From a checkpoint of a small mixture-of-experts model trained on Wikipedia.
Size: width 192, vocabulary 8192, 31.7M parameters.
Experts: 96 SwiGLU neurons an expert, 2 picks a token, a softmax router.
Below are experts of layer 2 (counted from 0) of a mixture-of-experts language model. Rows are named router (the router's row for the expert) and show model dimensions 0-191. Each number is 128 + 32 x the weight over its row's rms, rounded and kept within 0 to 255. Numbers have three digits each.
Before each expert's rows: a language model's description of what the expert responds to; "mostly gets" lists some tokens that are sent to it at least half of the time. This comes from a sample of Wikipedia text that the model never trained on.

# expert 21
Nouns for creative works and groups after the, such as film, song, album, track, series, team, in music and film articles.
mostly gets: " film", " name", " music", " song", " | \"", " album"
router:178109162149130138160174066142036128134153109093147170120111131131087165122174140122092157112120122122117140168131118186100082171134122122138058092119160092145180173128111110216081164130175160128129113133119117142140150145092118180165140157120123142118147178139157097178195137102064116125079148095151113086172161130122130132176062090095160126114143134103171167099094120137167103143095138114129093174146167199194173088138123139113106157099207154059080148082115145097140100123139132150128168143076148165107156150120098082130155192132068121085137104180167126083118126125106143128

# expert 29
Single consonant or short pieces like b, en, v, f continuing names and words, such as Mar-bella, Mar-brow, wee-vils, Wil-fried, threat-ened.
mostly gets: "b", " gr", " [", " Br", "ov", " Ab"
router:142155155087160144168132134154103109126097159094132178141043086129112112156136109141164155076114103143101117114142057156140051123109121066114153114172134113173165106081134044111102121152133125069168149096087069078169161131120152117152144178103106188105144191070162106148104175122148102144137082142097111115184128116104125113171176138128192120134175143109152147107134061127112097101141165106133097158135196127148148101177131123095066137153135145126079171096131150115130140094118078169089134211078132128141138132145131148127190133174136051107114117110178138115132179112112160087

# expert 17
The piece er after a short consonant opening (b-eret, mann-erist), plus short words like under, for, own, Her, His.
mostly gets: " under", " Her", " man", "%", " own", " under the"
router:176090112108145110138156121131084115111091161117119125155118129131032155082140130113078176135123125163094104107154059153108126156150144138150089109128161100174128134143130090204075170133175097141139155144095131121223192217082117160107125124071105146105140157119112060163191137086096128148097113127135079105112095130111156118178099124153130112117157106062144151086089096134174117167129152124115084175195124178138163112142130145120106199144172132088109153167113118122145134099152086132064145158086174146112156123136101034107159184140093138162123102177132130143098130144110152119

# expert 1
Single-letter and short consonant pieces, chiefly d/D, s, h, z, th, starting or inside foreign names and abbreviations, e.g. Dd, DVD, Schmalkalden.
mostly gets: " D", " d", " en", " Z", " El", " ph"
router:132133148159153154172111054211096161096180137121117099125136140118091171086137164166111205100132100117131097163113121089116139121118126114152087046126141077134159119092125089134092154099142107111182134097109131108145172151084154143115154191103120090156061147122111110174151160113082163175129135128163171069147121129103157150114060125127134106128159112091119134127103133132130115123135197127174090091124105148153139069155119107103149130120156077051090148130063154009139133097169134124149182128120157156121160152086151127170149131136144055139150117127186155140133181175067114143

# expert 19
Capital-letter first pieces of words after a line start, bullet, pipe or "the", e.g. M in Mission, S in Sapindaceae, F in Falkirk.
mostly gets: "- M", "- L", " M", " gu", "| M", "- S"
router:172089157101119117158172068166041166145144134073128157113108129126088161104119123115113168097142091106138120132140093175076106184139137117139081091129133104159176172161128098168065187136135163130162142125126111145178151156064155156142140151117129108147106188122160074174171147098096105153059117115146132092157146148135139154141091076107165101127178118089160143076095101146164091122136150083152095137144128164154153085173113167069119119096184135076062154112096140099164099099124110162109169157088163147105134171142093078136132214118096107095146116188142136076165148120071140093

# expert 4
Word pieces right after a first syllable or prefix, such as qu in Requiem/Requires, c in Economy, l, r, pl, sp, ex.
mostly gets: " l", " Sp", " ex", " sp", " rel", " pl"
router:137081154101129130144093055105121153103172181146107204086085156123146122185145105107109164097160058119098120126075130111140110105168089084159150110134136124129121115094076109139133159083111162110142149195090102123122160137101177140139150126112143130116147182120176148091183122132135098118074094105079173096116188107131146129181142083091171101128169159130118102152084096162172094100166201108146102094087114091133144098130077143108173113127156141106062164140132157147150124074225093103141163128115143165142161107173119130149165133167090120116149118219104155084186136131092173155

# expert 25
Middle syllables of foreign names and words after an opening piece, e.g. op in Novopolotsk and Papagiannopoulos, ik, at, ed in aqueduct.
mostly gets: "op", "| P", " (P", " | K", " Des", "|---|---|---|---|"
router:114085111083102134132122142121090178090174147101192140171138135119143134108157099106174150118159128196140095124124133116044112153103137098210093114114138143120116121120095137126108151122172163151142122107120117136136161146102172167183142141097124093130116151129118170135214149132129148131099095096133112101133161136138149168138105125180153138059126084107197082082136181149133039209095152113149136174166161166161170147122095115140164161109164096114126158151090185114205131149119133138095164127114200150115086212198113135129131111156136104115118083090142135146157149135066204158

# expert 6
Inner pieces such as ip, ap, um, ell, and word-final pieces plus comma or and, as in disc-ip-line, Ann-ap-urna, learn-ing, and.
mostly gets: "s,", "′", "er,", "',", " ent", "|---|---|---|---|"
router:131115147139152144135122117135124111136135167094167114131099101126114137071161108078079139141146120176199117171139100117076136162129115115153106092087147137137146129160114152170092156140184165151158138147109061151137110117099130185117149113099140175152107203099146143144222169109081113143087126142103144146171149164132158201143059137095129147088173116044189124120147131121195085188142179055182105119135099109167162097127123118113148098061160130070126147104111126129143143109118107169157127133092142143093078139150121108186135095117122117141190084131166121126137163060047168098

# expert 24
First letters or words after periods, line breaks or table pipes, such as An, M, C, The, after, often initials in names.
mostly gets: "- M", "| M", " An", " |  | C", "| N", " C"
router:163098145119102116146167071163057159139155138086127161110105132140097148120137120116109167088146073121139112128134084175087108178153133111149071094112145101182185183153125112177057191140154170129148146128135111140188160158071144152162137147118132105142116196108149079171183153103106095154067120111144140094165136143139135154153084080111164104127173126086177158073082098139158088134147157092150083124152133158141132084181111137073120115102187134068063163107108129106181098096128102159117171155090146150109128162151105076146127207124112099104161112173137135079152145110063137099

# expert 27
Word pieces like al, an, on, especially in names and words, as in Ne-al, De-al, Sever-al, Grij-al-va.
mostly gets: " al", " Am", "al", " Ne", "On ", " Kh"
router:139106121088080132111082140134074167138128096096095162141129084104100128147111138118117188089138154103109164120155098159141081114106101136146089108188106082178135200094126091148096109077171151070119123108161118120122158139098093140157185165123130142174123135138149132164133192128059082133119089151089137128107147174158108122147146096095164132114127050114119146133079081159126163112172238046119132125159126167130145103158059178084111197144135109127108180180064143128197112161178167142119142132154166136135088137192101097137097143118108065106171108119137122117109134117121162112

# expert 22
Word-final pieces completing names and words, such as ight in Dwight/Flight, tt in Ottoman, ed, ings, shire, ansas.
mostly gets: "ight", "tt", "shire", "hio", " Walk", "orse"
router:156113102145105115164160115110109149076154115116128141051135124185127123110101109144136172112134125109173115140115031138102103121125135101188094108116067074124152240150153052097121153084104157087134146159147137126148159164100155132169182162125120109131157127151185093150128118087115120121135103080152133108150172172110146084086127118164126135162135145131155162094098017171162140139165111045170109164147149128095130122137115126159161103132155143145103156056096156100106062143089121147115162140164144157148159168121120128131121161183176107128165085082130172112150126124123163214

# expert 0
Inner and final word pieces of Latinate words, especially -at-, -ed, -ing, as in disp-at-ches, rep-at-riation, cooper-ate.
mostly gets: " exp", " particip", " gener", " Ram", " impro", "ed the"
router:121088142114148089174120093133137131102151144133161141092100083092072154077176171112117103104130081138148128146096083122114151119152117076111104106080176116169144106125163116166086193161137135127121119138110102057147136110134147168158171071126114131090169198133135135109229141103149128139056113110065141124161133135089175094102117088112135113075120171081153121123076146141217108150123134128151044096089105095148147076140067151092141171121150124117126119108108113087141062109085092179111121152063148172134150199091141140148072120168156148129126066119125125131135100103085143108

# expert 12
Noun-forming pieces like -ment, -ence, -act, plus months and compass words after in, as in in-act-ive, July, north-dipping.
mostly gets: " north", " south", " position", " case", "ography", " aff"
router:163114115113148110161081064111078134142125143111123185159106142102150158095107147102171130101202128110125112120168117113098099172200135146155107110187100114149161127153101070195150104131148165111178142113154130129125122105085105186139129172116170144122064155114127116170125151110101097138074084105086185128175185110127148161186119077062183150089155165093126115135097151143163154113128187097139163133131145090152193124142080154064147132110147060120109128104125156105122150136141073120127168172133100131146087154203151123127098140124144088128139113146190096107098184064051171134

# expert 16
Whole nouns for sports and organizations after an adjective or "of the", e.g. football, basketball, League, Cup, University, County, club.
mostly gets: " (born ", " County", " University", " League", " / (", " club"
router:173090151099116088147179061178048168113144134102159180122103124140083155124138131126103161100166077112127137112131111171091112176149140091139069101131152121164188185146103083150094155159170173137123156125148110143192147161082157154116141131129128146136122179120144087152161130101076084162074157108151110092153131141152148151130081081072154082111157121079159163069089112178168088128147124088158095154150146152155153113170104163072130113088183131070080153097112153082170103100117123161117167145096167111106129161117109083136112212146124101102151119115142152064146150115056134095

# expert 11
Sentence-final periods, decimal points and line breaks, plus capital initials opening names (V in Vishnyakov, Vietnamese) and sentence-opening This or The.
mostly gets: " that the", " V", "- The", "- S", "- R", " Con"
router:162092143112117100157172071162047164138151132081137168107105124140075157118133129108097167095144077121149134134125089172092095186160120100148075087123134110173157165167108097173072185133145169147155146122132100126173153169076135156158130148109131115150124187131153077171186156096103083159057106115152127080147140145129136135152081071116170116137168125084167154063091114146156083142152144090144097133143127159136161086178107156069126125102186129060063162106101139105159088103120122151123179143098150142091118157139093060131125197116091102112148119173151136075153150110077136116

# expert 2
Word pieces ending proper names or words, often after s, h or th, like Scot-ts, Gian-ts, hal-ts, and initials like S.
mostly gets: "S.", " Smith", " Sw", " where", " These", "American"
router:151095116106122093133220115166116202100142131068146089090140136185134179100149158118115118105180114161147120132164123140087082159129133145194063115165114144191152187148105095150096161112121090073114173162146126153142145158093142107138144150149111132146144101151152180159146087107144152124105156137129077133168153156130183152107071110123154121150142100117124101123120116136139156161165084095188109109171202130154170112159092132108101177082162101088094162081058191131130092115151068126140105116129144137118151109115140038106068152054119147155159088124155190143104107082106120110

# expert 7
Pipe separators between table cells, plus periods, commas, ", and", semicolons and brackets that close a list item or name.
mostly gets: " | ", ", and", ") | ", "} | ", " between ", ", in "
router:166099143107117102153180085158059158136146135062132161108116133131088148120125123104105159103151073107150123138131084176080103179166120105138069084128130120178169170158113086169067182134141168129155138122135108138185149165067143156155142151102146120156112199129156075151187141100096091159060108119148128083156145147149138155160087059122163114130165126091169155067092109147159098132145153090157098119167132147141159095166104147068125120103193134071062164106102137086163097109116117158128175150094153136094125161132096069129136194130104110094149115183146139074152157120065140116

# expert 31
Digits and numerals in statistics tables, lists and dates, usually after a pipe, space or semicolon, e.g. 19, 64, 7.
mostly gets: "0", "16", "17", "14", "19", "34"
router:161094159111129098168156120182059130082136116113129189133119140127070147109190102125119151096175085160106095107098103152087105146116108076153088055138144076135167146129092138127098177122155161078132121131144103144170143133079177156103149125096095115117130155127137115168140143092114120164106087131117132088154185134146157124147074047153150085140134117102176144064091118145172118162162173088167123131169111132140160092146116163111098112084181130056037155106064110087167121101193079158090153187099177130148155178158118081144120181087118131131143124170144134094131172118100112136

# expert 26
The word and, punctuation and line breaks between list items, and starts of names and places like St., New York, F.C., Dr.
mostly gets: " St", " St.", " and the", " o", " J.", " O"
router:172102147109115099142178078158070164134135114079122172115116122110100144099136128115100156107159082106143097124143092185082100166152117093146077082117128119182192182148132111177064190142158150120164150119135115127166140165068137162167139153118109122142106205113156078152179134108104113152046127105147123072149154153133131163146103081125166119128175128085178134068105104159177110131141155099156095115151134151145145084153120161092126109089202142064065156098094148090160086110128111147103154151094155144104122160157086075140135208128110101117154115153146146063162168116070137100

# expert 18
Pieces after single letters in names and words, like w-ard, Le-af, R-and-le, plus common verbs would, can, became.
mostly gets: " -", " John", " would", " can", " called", " will"
router:121081116036124102127140057190119140074069156133148168122104073175116159176089131099097138090146113176122139101105088172136110127142068102182057098146080093105174165133098022117136137090133135138151139100095141146133130141113171159146169108148115121109171136112161077121154121088141140130125146078137141137124141220123160160160064122109147137131156100110129156086127092128161093126114132118101101146130116072094144134143005134118197168098136073128103136097076147127114119092171043115118114165117171134122136127127152123143169119148077144115108113160103136112148141105159143134

# expert 23
Middle word pieces such as cl, is, ass, ion, as in undis-closed, Cl-ass, techn-iques, plus words like not, if, again.
mostly gets: " not", " Cl", " ass", " cl", " class", " Ol"
router:214097146148167118120190112120098173141152120150073151107142161124100182137145137078081186123143102143184127159097139182088121142196079148135093064156071148163152111144143129197110125076163081105170143163139120148097135166076172166117156126147107111129107111102117148133161184089055187126104108168153176066157165132059166138139062131136121118093119148118134119119131104153189151092114122084137071095099126121185142124156140099110148168064154083138122112150090164116129095056150113142135110147130152118149138151173147145135104142074103102120171122206115162161159157127123130134

# expert 15
Line breaks, commas, pipes in tables and lists, plus the preposition in, as in grossed $3.8 million in, 2,908.
mostly gets: "- List of", " Th", " ne", "- Born: ", " \"", ", in the"
router:174084148095118097147177077159044160142145145084135158108122125128093140123125123105099161103152097113144122141141083177077101177141130098157083085132132109174182148145119103190069192122156158138154146112135107135175148161075129155153130151106133122152116186107163063164174147100102109142069114112148135086166127146136139160148084064131172115138162127080176153073092096154157091139155152087153093113138132152144159092169108148063134129099186136056068153100109137097169100102122118145101191160102155141096135169133096083126139210136094103115135112189134139084149162119054136123

# expert 5
Digit groups continuing a number, such as years, coordinates, grid references and table figures, like 2-016, 146-9, 43.-556.
mostly gets: "000", "011", "012", "009", "014", "004"
router:156081145167118110109140130204098134128107140089128192113133125123118179099139097083088169125131045132144119149115092147097107147154105098139087088180142128153169164104108090183100165133158142109176139102188109129188155180084162164152160189087098098133135184143146112171180161107109143149115117113157158113125124146159144155099085139104121137123156108046191119026072108142158114140119144064141131175160143125104172118150121132143120074113167143076069134089114150066146104091123139173147192149137173172096135140153132120117162168090082129122190155137112123085142121094073127131

# expert 10
Line breaks, spaces and table-cell starts, plus the first token of a new sentence, e.g. A, In, Prevalence, Studies.
mostly gets: " reg", " In ", " in ", "- F", "- T", "| "
router:175084138088113096151184075167054154119154134077124161124111136141092154122125127122095167099146082117136132131132089165089105172153138102143075071113136117174174178156125093174064188138144176140155144120130105143194160164069146158150146142102140125155105199125156081170184145098094080160050112116157133090160143149134141149138095071131163112123161122089163142064086100149162092137142140092144099151162143152143162091163112152082126112092187147065058156103108141098176103091120104146116171148099161141101125153139111081136141196116102103110138124174142152087159152130065127112

# expert 13
Mid-word letter a in names and foreign words (Faber, façade, yoga, portuguesa), plus quotes, parentheses, braces, semicolons and table pipes.
mostly gets: "a", "\"", ";", "}", ")", "|"
router:112098092096158082117176098190076157111142118073154125149131110120098186168133143106062125120130157108104138116121102159079112124113120118114055078164154111125143166107121135109083145123185135141129144189177103141150105199098139129140123129106104144125070135121153039176152184095113064156097124058131161164125188152094148131165098116152137109127107156065128156135081094140181079150142178114146100135175134098163154069129106130053076126124161170100091139111114146057147167140116094177103139097110161165092113189128101101127148185132083084103123085173093145127138161129097121139

# expert 20
Prepositions and linking phrases such as of, of the, from, into, with, part of the, and the piece ill in Drill or fill.
mostly gets: " of", " of the", " from", " into", " from the", " part"
router:142118122162125088186179075185105151112123225154199115111101111133082157122187131103086155096123117140143078121162145141148089178139068071138143117124093104175136174107109137175083098125153145065151100155081103192147145163126131129144171081111091090159179133112153078178126130115152122098096153130106117102187156155077135090145125147121137147148088117115122164057103087126182119153154148137164131103184126117132175047183106158092086156119181084088107135115116131123131126147143117136122131143141179142072125158097117131120119161159078103118095056175113111105131162061116156109

# expert 8
Second word pieces after a short opening letter, such as s-ort, s-end, F-ort, th-rice, Chesape-ake, plus short words like small, so, died.
mostly gets: " small", " so", " died", " sw", "-c", " less"
router:134104088156124070160139129133062144102150101124107142033130150106088138114132172158134170075094106128129037150093104113073108138149176112175097080124118096113127128112175129160139161063154127123113130162149102152139118129121174140152108151141116180110107150160149121138124112052074131156103073109156128104130152215154193152097073109156117144153128156100155120135108131197141156096115156137113174133126118142137101120149117120123116149114164100143106155034057120082158121135139089173130141120091152185184144103161123110078146105104192119118074131163159144104082204109108188175

# expert 3
Mid-word pieces like in, ar, man, er within words and names, as in em-in-ent, Def-in-ition, Em-man-uel, Orb-iter.
mostly gets: "====", "in", " Sam", " Martin", "my", " (age "
router:124092143154157134134096103154101122106144105109096165104077072105112157144140139148065135079127153132153123113115100142102106118116130117179088121130126075124139105079116115133121142137100153139141142127140112089151134148116161183168104156100158155124116201091123097154156104059125111156065064151113093112111131158133117134125115068064151172080201101144155144067106128099138153155101146146158131182199197112092206099105109094100119128135138143093134194147129106098201112145184134181138179142145148168111185193129095117107087104177165123152159178182166144144078089178057159117

# expert 14
Inner syllables such as ac, ic, io, asc in Spanish, Portuguese and Latin names and words, like Palacio, Bonifacio, Aguascalientes, Medicines.
mostly gets: " Sal", "ac", "asc", "-C", " Cal", " Ac"
router:133113137151128136114197152166126168159177167069122175138075100137115185121130149064168136132162101124101131104107118186128100113118128113097115100156106113220168138120033139130107121188134088073136101179111075116201169174136124139100119146110180154133109143070147158138154174090106117139131163107109139105085113150104140097113126126121129158118108114118164100052108120144190114180178128106218084123174163120132131109145132138111065139143136137110108170073161200120179109162134123169105090131112146164116109128172043113053122145098105074134152114137129148114148116126092129097

# expert 28
Word-internal or final vowel pieces like o, us, os, is in names, Latin species words and common words, e.g. echo, elusive, Kemerovo.
mostly gets: " Co", " co", " those", "o", " Ro", " half"
router:187105110119171094178165155155093169135159133098192140105131132116129157157185100089138141125154096150113168132129135116122080147150125155136106119176144106199180164176130174200131167132209133079157142116133107126175136163091139136148149105124070088123110133159193108133159205106128133145013131144123127138122118122112167117184137077132135108116162148087102121112133111137164146132154151083111132125148110141155147109167095141122109140133129121135136161111077141109150146072097161141106146125076149139205095207159066111111115118081074157191131056134123148148171181105058155150

# expert 30
Words like the, for the, during the, one of the, and initial capitals N, G, P, plus the adjective major.
mostly gets: " N", " for the", " major", " (N", " won the", " during the"
router:166093145111122091135177074163046159134157140073134159098109130140083150127124117124116160088165097127147120117128072180088101164141126100142079082124138110179171155156128102171069192145128156142167141113133101154179163171068144156137141141114146115159116197127163068162186153093097108139066124114147120087158142149134128140148079075094161119134157129094182144066093106164160094151149142088145084124156128149133150094165101169077120117100193150075070158096106124105170088098113106153127180148101160145106115163139107077134153213142111107092136113148148146068159160111062135108

# expert 9
Forms of be and have as verbs after subjects or relatives, such as was, is, were, be, has been, in narrative prose.
mostly gets: " was", " is", " were", " also", " are", " has"
router:183096160117096067148151116113063139118153147093130162124138134119069136141147127091088133098140083141135106107116117147083066197147074095133066097116137113147166169161111088143065199092132125124173140114161111093179133183077123154158162107089127140141089161122182088169175142092089092165082152102143107104165108150121127109163110085095168093125181085105190127076125115102141066155143140079133104143133137109151191101152106154096112148066182140062090162110098115106181111156112111188139196121115137118110163169152109093121131148119124085148159104188138182102165145105114127136